config.toml
n_layer = 19
activation = "swiglu"
router_score = "sigmoid"
balance_loss = 0.00112
lr_router = 0.000515
vocab_size = 4096
norm = "rmsnorm"
optimizer = "adamw"
seq_len = 1024
Below are experts of layer 2 (counted from 0) of a mixture-of-experts language model. Rows are named router (the router's row for the expert), gate (a neuron's input weights, with its number), up (a neuron's input weights, with its number) and show model dimensions 0-191. Each number is 128 + 32 x the weight over its row's rms, rounded and kept within 0 to 255.
Before each expert's rows: a language model's description of what the expert responds to; "mostly gets" lists some tokens that are sent to it at least half of the time. This comes from a sample of Wikipedia text that the model never trained on.

# expert 0
It responds to: Articles a, an, A and mid-word suffix pieces like se, ive, al, ic in names and words, such as Swan-se-a, h-ive, Inform-al.
mostly gets: "A", "se", " A", "ive", "ack", " Cup"
router [ 69  90 152 103 131 139 136 114 158 153  85  72 130 127  34 101 129  60 133 165 169 112 115 107 152  63  99 166  91 174  94 173 162 110 183 137  78 126  95 137 147 167 165 129  88 141 121 100 196  83 146 119 117 104  82 136 115 166 158 153  53 113  76 129 102 139 120 101 197 127  70 149 134 135 158 170 164 176 120 115 125 142 139 114  84 135 147 146 163 115 137 164 121 117 121 137 178  96 145 170  79 106 110 187 163 113 145  78 135 112 175 141 113 112  29 165  63 118  97 169  88  93  82 112 123 129 152 135 109  67  97  99 150 106 142  69  84 170  96 145 125 119  85 125 107 149  91 131 144 109 137 147 127 129 196 140 111 119 151  77 102 140 114 133 163 108 139  82 118 136 189 173 144 153 164 121  83  90 143 108 155 112 121 111 120 136 126 116 144 161 119 116]
gate0 [130 106 163 145 107 148 125 123  64  80 135 115 172 120 147  88 114 162  99 120 106 151  56  97 107 177 201 139 148 116  55  86 133 147 163 112 140 108 202  97 134 181 153 136 148  98 179  85 145 168 110 158 154 184 122 147  90 105 115 152 110 114 143 115 158  79 164 134 132 134 194  72 140 117 149 130 111 104 151 133 116 118 170 162  88 122 172 157 133 117 138  92 162 124 124 136  94 118 124 128 162 119 107 103 145 159 136 140 158 113 149 154  64 180 142 139  73 132 156  97 133 103 164 115  87 162 148 189 149 126 167 117  74 138 104 139  77  93  63  99 127 161 143  93 128 130 208 123 160 170 178  95 125 157 162 152 145 130 148 134  96 172 163 156 166 156 143  75 209 103 168 162  76  74  99 134 140 111 114 130 150 153 155  94 152 127 163  90  63 152 145 192]
up0 [117 122 144 139 202 159 114 101 138 133 130 125  76 133 151 145 136  74 177 161 118 156 198 104 161 113 108  93  96 147 140 113 114 133 148 133  78 109 130 201 143 146 151  97 171 158  85 169 180 144 172 116 213 126 116 115 182 138 154  86  96 113 127 161 121 124  97 157 134 148 107 159 184 116 124  99  58 194 103 132 204 139  89  77 121 100  92 121 106 144 146 146 120  99 119 108 113 127 179 155  80 131 109 150 156 107 172 125  93 111 109 138 181 116  81 120 131  93 103 140  72 179  98 134 117 184  96  99 128 102  97 134 160 110 133 127 156 129 142 183 121 103 118 118 102 194  74 112 140 109  98 133 148 152  70  83  98 152 113  68 153  60 150  82 132  98  62 200 109 149 123 164 172 121 139 132 170  96 141 122  87  77 107 136 136 166 186 124  98 154 112 141]
gate1 [106 125  84 153  72 121 135 138 173 136 101 123 168  98  87 122 129  97  93 119 127 169 121 147  85 135 110  99 113 156 101  80 213 123 159 106 108 123 110 103  99 113 155 113 124 129  63 152  85  87 161 124 124 114 110  89 140  86 100 144 162 174 179  70 170 151  71  85 126 124 143  89 158  73 137  87 124 144 178 121  99 102 171 176  86 115 166  73 141 128 162  72 156 141 141 158 208 110 199 144 124 153 118 131 170 130 140 115  80 176 123 126  90 157  85 153 126 109 103 143  63 149 157 120 141 106 101 116 113 144 120  78 163 155  85 131  83 188 115 120 121 165 146 114 117 103 102 140  97 108  65 149  99 142 161 125  47 128 150 105 124 124 140 225 111 158 151  67 178 194 133 126 117 165  85  93 140 118 143 124 123 150 122  80 102 151 117 139 112 179 150  95]
up1 [ 93 131 149  82 118 118  76 117 106 183  56 101 207  99 130  81 105 133 152 122 144 165 117 136 149  91 130 112  97 147 169 135  83 180 137 137 131 114  38 122 112 191 130 177 112 149  92 116 132  92  99 112  89  97  95 100 168 198 125 126 151 156  93 126  76 118 100 162 111 100 104 190 119 173 199 175 159 137  90  78 155 145 131 136 102 139 160 113 155 148 148 116  67 146 104 118  99 129 100 192  96 105  94 135  49 160 132 139 113  80 173 136  96 112 114 165 160 131  82 114  82 155 140 113 174 167 137  64 112 137  86 114 144 125 131  63 139 145 137 138 129 137 142 120 100 130 133 133 168 100 165  85 130 164 125 151 120 103 147  84 123 189 152 112 102 119 103 137  61  99 137 116  81 165 144 160  86 135 121  96 133 164  54  75 118 118  77 161 145 144 104 110]
gate2 [134 102 170 109  96  85 189 108  93 166 133 118 120 149 137 141 126 140 141 127  96  89 127  97 176 138 126 149 148 127 105 163 176  98 116 109 116 110 125 118 102 158 194 137 101 143  80 110 129  70  54 148  98  71  69  99 120 139 128 116  97 103 149 142 157 156 170 200 152  81 100 148 111 131 211 143 154  94 138 167 117 162 157 165 154 114 139 123 116 129 125 101 126 103 100  91 166 117 154 162 158 134  90  87  67 141 104  94 172 150 132 151 151 173 115 158 208 124 122 146 100 124 107 132 179 109 161 116 103  77 118 150 114  81 109 119 126 171 158 127 106 137 126 201  92 144  47 121 105  97 138 168 129 178 151 249  95  87 122 118  97 149 169 113 116  82  79  66 112  98  81 160 172 105 153 125 109 150 141  68 124 116 112 111 130  79 167 110 123 126 107 128]
up2 [136 160  38 149 141 150 112 173 134  65 114 137 129 110 102 119 107 123 101 115 159 171 107 216  61 120 125 108 106 106 117 132 156 171 123  95 136 158 123 146 141 132  94 123 156  96 179 168 168 202 214 151 146 194 167 133  98 120 117 161 166 144 113 154 121  79  86  63 113 185 169 100 135 136  66 139 106 190 132 112 134  84 106 104  98 158 118 122 105 117 155 177 139 154 166 135  77 118  98  68 136 106 154 114 184 141 147 172 128 128 142 104 107  89 171 102  53 132 150  93 123 119 144  81  90 158 114 162 124 155 147 148 124 137 129 146  86  98  95  90 104 118 121  83 163 109 167 152 152 132 136 117 129  67 110  54 136 152 112 159 151  92  96 162 136 187 192 152 148 150 155 109  73 152  62 125 133 101 128 170 141 117 160 138 111 152 134 146 139 114 156 113]
gate3 [170 132 106 132  80 149 127 127 131  80 165 146 138 123 125 117 120 185  46  79 142 108 134 190  95 112 131 135 183  92 144 188 142 132 147 125 157 174 174 124 130 100  72  33 147 132 193 189 135  88 122 138 112 163 118 152  93 118 107 159 173 123 149 171 140  89 109  78 156 122 136 160  74 167  98 127 110  85 179 137 109  97 129  87 114 140  99  86 126 119 136 113 131 136 157 127 133 121  83  73 191 161 103 118 138 139 134 190 116 104 109 108 167 160 145 100  93 136 120 134 130 119 132 137 131  89 154 149 132 138 139 198 102 150  87 131  95 131 117  49 189  92 125  98 112  82 172 207 125 150 139 152 124  84 126 158  66 117 131 121 137 113 125 135 199 162 120 145 162 141  98 107 104 127 156  94  53  92 103 147  90 160 185 123 133 168 123 108 110  52 100 135]
up3 [168 141 116 115 105 166 138 142  81  62 161 167 116 129 188 149 103 148  77  62  67  77 154 230 188 146 147 188 128 106 144 105 141  73 167 119 181 199 219 106 158 143 112 150 174 118 122 119 126 166 100 134 152 149 128 164 106  92 101 150 127 109 176 155 167 127 132 161 112 110 112  80 106 134 108 112 115 119 152 143 137 104 124 123 197 133 144 164  93 103 110 146 151  80 153 109 113 147  83 117 138 101 116  98 158 155 126 162 117 119 132  76 150 145 162  82 172 151 177 136 175 183 143 112 152 107 158 196 145 179 127 175  95 147  78 168 174  95 107 107 168 123 162 120 134  58 178 106 108 139 104 172 153 108 137 147 125 149 106 142 110 103 142 128 114 110 138 154 186 150 166 107 150 102  91 138 156  86 168 142 113 112 142 124 132 116 168  75 101 109 134 178]
gate4 [126 125 151 127 191 165 154 151  99 136  94  71 150 104 133 101 152 146 103  98 162 126 158 137 104  86 156 162 158 127 111 148 113 124 128 190 153  87 151  91 101 113 132 163 100 155  52 109 134 128 132 108 119 150  79 128 112 121 136 129 146 101 105 128 124 145  99 116 118 156  99 166  77  82 119 180  45 136 145 105 112 121 124  87 156 168 158 119  95 147 101  96 107 170  99 137 123  89 125 112 163 155  76 110 136  50 149 147 109  86 194 139 133  73 142 143 145 123 106 148 118  66 117 156 114 107 132 123  82 104 187 139  42  92 156 121  71 143 158  93  90 186  99 148 145 152 144 136  96  65 118 151  87 100  70 154 123  50 102 169 105 165 186  99 158 121 103 111 169 111 171 146  43  97 106 131 104 108 123 126 177 189  90 111 163 147 151 118 122 189 106 100]
up4 [106 130 146 157 134 132 108 122 172 152 112 140 107 112 129 127 154 102 136 173 130 109 116  21 115 124 137  49  97 123 197 121  93  98 125 140 137 160  75 143 127  80 167 107 169 149 168 131 131 161 128 110 117 128 127 118 176 125 108  49 202 148 170  91 129 105 101 122 127 174 190 132 111 124 134  86  93  99 117 107 107 166 123 116 113 147 150  89 132 106 128 113  99 132 114 111 167 161 179  97  96 143 141 216  98 138  94 146  99 139 118 203 147 133  84 176 116 104 102  97 164 153 173 167 127 147  92  86 149 176 154 110 173 116 215 100 123 102 163 120 128 112 122 140 176 123 137 102  94  85 164  90 140 101 114  74  97  75 104 136 140 134  93 145  97 173  56 139 148  99  52 124  98 114  61 148 179 130  87 148 163 149  64 145 117 140 103 153 124 133 104 117]

# expert 1
It responds to: Short syllable fragments inside proper names and words, often after a capital initial, e.g. L-akes, R-unning, Enz-ens-berger, recognis-es.
mostly gets: "or", "in", "is", "im", "ul", "ap"
router [ 95  67 170 107 129  81 121 136 104 105 102  89 161 119 201 172 164 139 143 114 136 163 117  62 122  92 148 110 182 120 108 152 150 170 144 168  85 164 151 111 127 164 161 104 150 122 144 156  97 179 161 131 183 104 118 127  81 104 157 104 123 113  98 180 118 121 107 136  67 173 158 152 119 158 127 158 124 109 167 197  88 159 149  56 151 150  66 185 132 122 115 142 135 116 136 145 116 197 105 145 215 106  91 130 128  97 170 140 111 107 118 154 129 170 117 110 147 117 103 109 213 189 106 160 118 120 120 135 134  72  98 120  86 147 162 158 118 131 123 123 136 127  74 205  77  67  91 141 129 159 103 150 103 161  92 134 198 116 175 163 131 136  86 173 125  73 126 115 134 155  80 135 182 142 175 144  87 149 126 155 115 135 142 105 100 130 107  90 126 144 118 172]
gate1 [100 135 163 134 110 148 220 120 181 127 198 146 126 105 142 130 152  78 154 104 122  98 205 128  73 152 177 157 130 124 102 169 147 113 104 213 126 113 131 122 103  63 103  97 113 157 114 142 113 165 166 124 135 131 149 140 154 111  94 146 156 123 111  99 144 148 142  87  98 183  77 128 108  58 112  85  98 143 142 135 159 142 145  76 115 148  81 154 134 165 167  89 156 138 115 116 127  74 179 121 168 133 141 106 180 100  94 147 115  95 161 147 147 103 104 124 173 145 109 152  89 100 115 119  99 162 137 128 121 127 168 105 122  97  98 123 162  82 140 119 152  65  93 135 137 117  98 160 158 123 162  93 102 133 148  71 160 103 113  97  91 161 100 129 108 118  79  82 127  84 192 126  92 104 131  67  96 230 140 117 188 186 115  87 104 172  82 109 102  95 129  80]
up1 [ 98  84 156 102 161 187 149 148 188  95 110 182 155 125  79 109  73 113 139 121  94 157 130 111 135 188 156 125 121  82 147 133 113  34 115 175  83  53 101 132 148  98  97 109 151 142 122 180 122 182 125  68 124 114 158 104 146 176 101 122  92 109  81 128 128 159 127 179 106 158  83 103 179 123 153  95 118 127 105 189 120 128  57 106 130 129 146 150 117 124  99  99 117 124 151 112  76  95 126 157 156 123 167 123 159 132  91 102 127 129  98 188 107 117 149 114 193 164 125 156 108 121 172 106 113 162 125 142 139  87 122  81 205 111 126 160 190  40 116 136 140 156 179 107  94 125 101 149 136 146  80  77  60 187 133  74 169 105 110 132 137 134 178 118 156 107  61 114 117 128 144 126  93 129 121  95 147 137 137 112 121 128  98  92 142 120  65 128  85 137 147 121]
gate2 [114 115  91  91 115 170  93 155 100 160 139 127 117 183 138 123  94 108 135  74 118 114 123 183 147 106  52  87 148 126 141 111 164  79 124 116 145 100 137  90 151 121  71  85 161 162 125 145 130  99 159 191  94 120 108 119 135 135 116 111 147 102 163 128 133 114 180 125 181 118 116 120  67 146 180  72 143 146 142 151 109 186 134 178 119 122 187  96 104 116 136 129  95 136 141 135 169 140 109  59 103  86 119 129 166  89 129 152 140 195 147 118 188 154 146  92 130 181 128 141 109  62 176 110 160  97 139  59 150 151 113 103 124  85 120 131 143 158 150  88 122 133  62 120 167 138 101 122 145 146 137 140 138  82 126 189 158 116 128 120  94 121 227 146 160 159  41 161 171  86  54 103  92 130 145 115 119 146 122 143 179 204 120 131 131 116 167 150 147 165  75 141]
up2 [136 113 139 118 133 140 105  97  66 154 110  84 177 115 150  98 186 145  89  87 150  63 144 146 151 100 139 120 128 162 135 185  86 141 104 148  48 131 155 124  80 134 155 157 123 136  83 147 168 142 118  92 159 113 106  80  78  87 175 138 161 172  94 197 116 162 137 159 114 127 113 205 158 110 138 173 116 105 100 149 135 151 194  81 124 193 143 135 119 156  89  98 159 109 138 158 121 117 124 135 156 130 137 124 118  79  93 136 143  80 117 139  75 136 179 138 157 146  80  73 150 111  91 165 141  55 157 117 119  91 141  86  89 136 142 116 149 135 112  86 171 102 132 113  43 122 132 156 110  73 129  97 100 153  98 114  92 129 143 154  63 192 107 127 162 144 125  51 156 157 159  94 186 134 176  96 140 154 121 183 139 147 156 107 148 121 106 150 134  67 144 151]
gate3 [ 86  77 127 132 130 103 185  63 161  97 125 173 133  90 153  79 131 115 106 167 112 115 102  63 129  88 138 115 113 101 118 109 125 119 153 162 164 122 136  54 152 125 126 109 122 150 126 163 137  86 143 116 166 117 176 111 111 153 136  97 115 134 126 120 107  87 141 168 139 152 114  88 192 136 115 108 110 121 131 130  79 121 133  67 176 133  88 168 120 163  91 144  96 116 120  84 138  85 197 116 102 131 124 128 153 216 156  82 131 101 108 183  98  91  73 117 120 114 154  89 146 166 132  72 155 176 134 117 115 115 136 122 123 108 178 159 146  64  94 179 145 239 115 128 176 153  79 172 211 108 138 185  90 128 145 124 109 102  85  94 123  97  73 122  86  91 152  96 132 109 110 163 137 160 116 160 152  35 140 117 153 150 119 115 152 147 110 119 154  92 123 147]
up3 [112  69 123 137 112 178 147  65 195 137 107 167 137  93 159  88 135 126 130 155 119 120  99  77 153 135 136 108  85 124 113  76 142 109 145 146 129 129 101  96 106 107 158 103  69 100 107 117 130 116 147 113 150 109 167 117 108 145 113  51 136 162 143  58 127 135 177 138  88 159 156 118 172 143  83  86  89 104 129 152  84 163 126  75 145  98 119 159  84 169  81 110 129 102 120  73 177  77 188 120  94 137 135 144 150 170 145 105 125 109  98 190  95  94  84 170 152  65 167 145 115 130 127 123 174 141 140 108 115 164 175 164  90 116 151 201 119 117 125 161 159 211 129 126 179 121  60 148 168  74 164 154  68 133 139 108  97 125  93  84 137 123  91 120 117  79 176  86 137 109  96 175 145 134 125 186 169  75 121 108 117 166 117 114 124 147 101 115 173  92 128 153]
gate4 [ 97 146 145  96 156 148 110 196 148 127  84 116 158 142  83  83 137 111 123 151 160  66 128  69  79 126 104 139 184 142  85 111 104 129 131 117  63 116  83  98 171 108 117  69 122  94 157 215 148 182 124 163  87 121  89 132  50 143 187 180 193  83 104  90 157 125 141 123 122 124 135 158 120  93 142 103 104 124 113  94 137 148 132 142 187  60 121  94 104 140 120  84 158 109 158 134  77  92 144 178 142 119 119 139 122  93 137 161 116 135 150 138  53 140 150 128  83 133 127 149 169 117 148 152  53 169 116 143 116 108 107 141 155  99 106 113 160 106 150  86 209 146 150 127 143  74 115 107 101 141 120 152 118  42 157 131  81 116 144 163  92  81 145 112 139 134 151 166 125  97 187 153 118 193  81  98  79 119 104 142 130  72 129 137 111 112 114 108 131 147  95 113]
up4 [154 134 148 147 122 128 101  84 112 119 168 160 129 117 168  93 129  83  99 122 112 136  69 156 130 137 125 141  93 104 140 105 108 113 109 134 106  70 135 145  61 146 187 158 114 130  54  95 197  68 174 128 161  99 174 108 130 118  88 102 111 177 145 163  79 138  78 129 123 102 140 132 154 154 122 131 134 123 139 100 138 105 115 117 116 204  93 127  91 130 104  81  98 143  78 128 139 152 120 143 117 111 149  98  97  83  88  99 135 144 148 141 134 108 169 144 178  84 120 109 105 157  92 128 198  99 145  91 129 109 119  61 101 107 135  93  97 122 127 148  82 177 124  91  97 127 158 162 175  73 131 120 179 207  80 126 161 149 152  79 130 141 118 133 119 111 144 170 143 117  37 106 141 101 192 137 232 147 180 127 121 161  76 146 140 114 147 193 126 130 151 191]
gate5 [106  85 148 126 128 139 170 138 131  94  96 137 118 119 163  90 147  95 111 137  97 111 101  79 105 141  67 104  62 138 127 118 169 131 122 154 124  72 124  36 206 116 105 128  80 170 149  99 151 122 180 137 144 131 144 121 108 104 138 237  79 127 143 107 128 128  90 155 141 119 130  45 137  96 152  94  72 131 137 172 146 127 140 105 169 172 117 138 175 124 114 149 132 131 140 154 155  60  94 121 147 148 137  83 110 139  85 104 147  90 132 152  94 127  83 163 138 154 141 135 137 162 110 142 139 105 147 110  94 186 143 142 106  86 102 188 108 121 142 151 186  80  96 170 153 150 154 181 151 118 107 171  95 110 113 148 136 126 120 128 120  61 150 110 103  66 122 124  91 150 131 213 190 141 123 152 114  68 181 142 159 167 145  74 134 135 164 156 118  50 141 105]
up5 [120 124  79 131 125  65  94 144  83  92 127 122 144 102 125 110 139 187 110  72 117 157  93 175 145 112 179 154 194 102 180  99 143 125 186 112 131 134 183 146 120 172 164 113 140 133 128 115  86 141 141 176 194 147 120 132  92  95 142 201  89  55 112 119 114  96 138  87 142 111 103 113 118  90 114 141 109 117 136 186  66 158  76 151  87  87 115 101 145  70 125 128 123 152 107 111 145 127  20  95 137 132 131 154 127 124  87 136 148 152  68 132 102 144 162  81  91 167 134  84  89 134 183  91 127 156 167 120 131  81 113 124 160 120  83  90 137  99  78 127  78 165 169 141  88 146 114 145 166 121  96 127 164 113 164 135  59 145 189 140 156 144 161  88 176 187 164 117 179 122 133  73 143 148 123 109 115 183 105 141 142 113 132 129 139  88 174 144 127 142 110 148]

# expert 14
It responds to: Whole first names and nationality words (Italian, Charles, George), and middle pieces of proper or derived words such as Irish, judicial, democratic.
mostly gets: "F", "ch", "il", "B", "ian", "ant"
router [ 87 120 130 101  98 164 123 119  94 116  97 175 140 167 151 143  79 137 137  78 164 108 139  86 164  95 115 120 129 137 100  92  85  82 153  86 124 171 185  94 151 122 125  89 131 138 175 140 135  96 121 177  98 126  64 157 151 130 102 153  83 104  82 135 123  88  87  96 106 163 147  75  67 163 134 136 204  97 107 115 173  79 139 145 191  83 116 129 110  67 167  77 134 110 184 134 154 144 146 120 129 144  70 120  95 128 119 148 133 135 172 100 109 165 150 111  90 147 127 132 181 149 127  93 165  78  76 126 113 127 147 129 138 109 101 187 123 166 153 127 128 111  78 184 158 138 128  99 175 110 127 152  58 128  97 139 118 101 188 107 161 150 186 172 126 179 112  76  90 126 106 155 154 105  86 131 121  83  97 101 135  86 152  87 131 138 145  52 160  65 157 180]
gate0 [122  46 137 118 110 136 106 120  95 166  55 123  84 171 135 124 149 181 131 118 119 125 124 156 126  87 140  85 181 175 113 105 117 169 166 146 131 125 182  69 140 209 104  76 132 124 152 155 109 122 157 106 105 135 101 128 145  68  81 163  99 151  81 118 119 119 143 104 107  97 100 120 115 120 201 146 110  92 155 151 121 156 122 134 150 172  18  60 147 143 176 109 114 157 133 160  91 143 120 114 142 110 111 145 127  97 164 132 104  93  73 171 124 142 137 114 123 195 142 107 122 125  87 119 134 174 147  73 106  86 156 132  65 122 122 130 137 103 147 134  87 139 137 180 130 125 202 108  88 148 119  96 123 157 135  95 172 138 126  99  76 171 151 201 152 139 146 159 192 150 152 133 124 156 204 162 133 122 103 139 118 127 105 159  98 102 217 138 115 138 155 154]
up0 [149 159 195 112 144 114  78  70  84 137 136 115  75 174 115 170 131 122  92 163 103 135 144  75 158 118 116 165 164 142 149 173  75 147  81 138 107 171 147 164 157 125 155 176 173 114 184  80 146 122 120 135 158 176 154 169 140 124 143 198 106 127 112 113 100 144 162 115 130 140 143 175 165 134  95 105 111  96 154 110 150 101 164  62 107 131 146 153 167 187  59 137 128 112 108  78 183 200  95 148  72 114  84 101 141 147 160 124 133  89 136 152  59 148 130 121 175  86  93 128 152  52  82 138 175 161 135 120 171 114 117  96 107 146 127 118 123  72  97 110 148 151 120 104  94 176 177  94 136 135 132 119 174 167 191 169 126 169 194 117 115 101 186 128 106 112  60 134 146 164 155 171 113 124  97 159 129 155 138 121 121 125 110 106 114 139 133  92  79  96 131 112]
gate1 [123 157 138  95  87 162 116 136 114 126 156 125 113 116 114 116 117 127 142 142 127 109  72 136 129 126 126 121 107 184 103 157 113 183 139 121 139  91 127 171  31 142 123 106 116 151 149 168  90 191 123 130 134 140  78 101 143 132 162 125  84  64  66 140 150 109 132  84 192  93 135  99 148 100 195 157 121  63 180 123 111  84 167 122 134 142 111  97 120  93 105 103 105 136  62 112 127 114 116 170 199 116 148  86  98  51 113 110 155 167 102 162 124 114 217 145 124  74 119 169 111 116 106 134  52 125 183 122 122  92 114 150  88 131  75  99  83 130 132 136  72 133 110 158 128 162 114 115 123  29 115 144 167 142 136 133 119 109 170 190  87  93 132 149 141 123 183 160 111 126 118  85 114 169 114 102 104 162 166 134 100 150 125 195  88 126 152 154 179 140 149 105]
up1 [136 121 193  92 120 179  77  93 120 145 140 178 125  99 193 113 124 185 108 149 144 164 112 154 114 147 110  99 125 120 114 179 108  89 124 123 126  90 147 143  95 134 125  89 165  84 127 171 139 162  92 139 158 140  69  91 106  76 132 100 131 109 115 147 139 178  94 102 156 129  78 133 153 177 130 185 164 140 134  70 140 119 160 181 173 146 132 104 131 153 118 155 110 149 140 134 115 118  89 106 173 189 138  57 120  94  84 127 103 121  95 149 152 143 150 132 159  99 127 186 111 123 112  84 179  85 119  89 125 121  86  89 113 137 124 128 115 111  64 126 149 107 141 125  84 143 156 123  98  90 235 111 155 123 135 153 122 149 112 223  92 115 136 131  60 118  90 187 159 129 141 144 158 199 167  96 118 204 106 152 168 134 117 212 116 153 134 152 144 103 158 148]
gate2 [168 113 164 206 180  90 174 123 115 131 123 146  97 102 106 153 163 103 123 137 134 148 149 106 134  98 110 164 171  67 157 138  76 153  56  76 131 157 121 160 117 135 115 109 148 109 101 139 191  86 156 147 158 142 123 121  92 142 121 148 125 120 160 161 116 140 119 155  83 145  77 150 166 115 123 151 156 155  97 133  65 146 106  94 129 142 110 112 104 134 154 136  84 113 173 120 162  89 161 118 155 131 126 128 110 142  94 112 164 121 204 148  98 122 145 183 151  79 158 152 149 147 132 175 138 142 184 190 164 151  77 114 182 112 157 113 120  89  96  99 104 139 118 132 135 118 101  76 107 140 195 147  88  97 125 113 241 181 152 127  54 146 111 141 119 111  85 129 122 132 152 127 152   0 128 182 142 108 134 118 122 136 120  88 138 152 137  80 125 127 141 184]
up2 [140 162 142 137 140 135 177 100 142 200 104 128  77  92 179 151 127  83 127 116 168 170 140 129 126 110 116 153 117 166 125 118 130 102  79  97 159 132 126 161  99  83 157  69 137 116 138 105  94  73 150 167 155 149 109 120 105 154  76 195 144 106 196 115 146 111 110 105  68 175  94 175 111 110 174 163 119 135 115 123  47 125 185  98 104 159 110  92  90 205 160 137 124 133 111 127 143 115 127 148  96 185 101 126 145 113  75 140 120 101 143 104  88  82  62 137 188 108 123 187 101 139 152 150 136 115 109 139 115 126 126 126 159 117  66 122 115  67  87  96 111 127  81 117 169  54 125  98 117 133 141  88  94  54 116 142 155 169 151 177  97 140 103 161  95 149 134 126 114 170 135 131 125  56 155 157 125 170 160 144 151  88 132  93 125 204  75 112 150 136 160 153]
gate3 [136  94  89 122 111 150 123 143 133 130 144 123 128  92 105 163 139 126 113 134 116  95 112 109  71  86  87 158 157 116  83 148 116 151 132 155 161 152  97  62  93 181 116  94 110  74 158 115 156 135 140  87 113 122 151 123 178 138 104 120 132 140 147  81 129  97 128  93 159 185  96 118 176 145 159 161 120 119 152  99  89 146 103 154 102 158  85 161 193 154 115 134 216 152 112 139 117  79 102  70 119 121 128  89 123 147 122 153  67 160  92 108 159 174 101 192 125 173 112 170  82 132  79 118 135 187  63 170 116 149 139 156 104 110 114  57 151 121 141  80 136 121  64 113 137 150 165 173 151 132  84 117 126 154 102 115 174 109 128 209  68 173  88 101  86 135 154  81 153 103 100 127 188 174 174 204 127 114  80 140 141 117 117 105  82  97  72 161 116 134 124 123]
up3 [190 126 123  99 125 144  94 155 141 192 183 159 169 100 101 172 160  89 159 169 119 153  61 143  88  73  86 123 140 153 138 101 123 134 119 137 145  85  84  50  69 126  59 135 121 126 153 138  84  43 138  94 149 141 180 162 103 134  73  89 157 179 107 155 139  71 158 125 135 130 188 105 143  76 126 205 160 126 208 149 133 151 156 107 188 114 144 145 114 110  97  81 160 179  76 142 113 125 101 151 160 150 140 100 119  83  95  93 149 134 149  89 118 128 110 157 173 173 163 112 124 171 152 116 157 149 186 127 117 189 155 122 150 111  66  73 142 142 149 178  86 149 124 121 107 108  78 126 167 133 146 103 117 137 112 144 141 103 112 122 131 110 145 120 160 101 156 126 114 113 123  81 148 134 147 209 110 151  88  99 135 126  79 163 117 127 133 137 150 158 116 125]
gate4 [142 156  75 135 126 145 158 111 126 101 109  77 153 116 121  97 214 100 128 110 168 138 135 139  87  94  93 105 147 140 119 180 145 111 112 135  99  69 157 131 108 153 114  99  73  91  76  69 167 213 112 127  89 175 110  86  84  96 122 140 162 157 109 172 121 135 108 125 125 123  83 160 152 111 165 175 151 129 133 138  95 101 119 164 135 179 117 134 135 192 148 146 123  88 143 108  88  60  98  95 161 120  98 142 116 151 124 170 160 128 158 142 118 130 160  51 118 105 140  93 114  67 153  75 113  88 139 150  18  78 177 167 114  99  86  84  85 103  79  80 126 167  56 166 118 136 157 139 155 142  86  79 128 108 110 121 164 113 165 162 123 157 159 116 116 171 109 170 148 108 154 130 113  98 164 117  89 129 127 120 128 144  74 142 127 178  75 142 150 131 124 147]
up4 [172 113  68 143 122  83 123 137 120  87 132 127 120 147 100 107 111 139 124 168 176 190  72 132  80  83 152  92 128 175 162 156 154 200 163 104 118 147 115 133 122 112  75 123 112  98 125 133  75 100 143 131 153  39  65 144 119 143 100 111  99 211 152 120 106 203  81 123 158  68 125 107 131 127  55  81 136 153 154 193 167 177 103 121 189  84 115 122  68 117  98 122 140 149  91 153 155 100 198 154 123 128 203  98 108  63 114 111 102 130  98  88 181 112  96 118 135 155 123 129 166 143 104  85 108 161 136 119 142 106 159 160 111 100  72 125 124 115 109 132 145  73 101 135 143 146 114 112 143 132 114 172 147 172 112 123 144 112 141 101  95 155 101 202 121 147 162 140 121 106 153 110 131 181 176 162  89 151 117 120 122 117 150 171 154 135 158 148 188 140 136 154]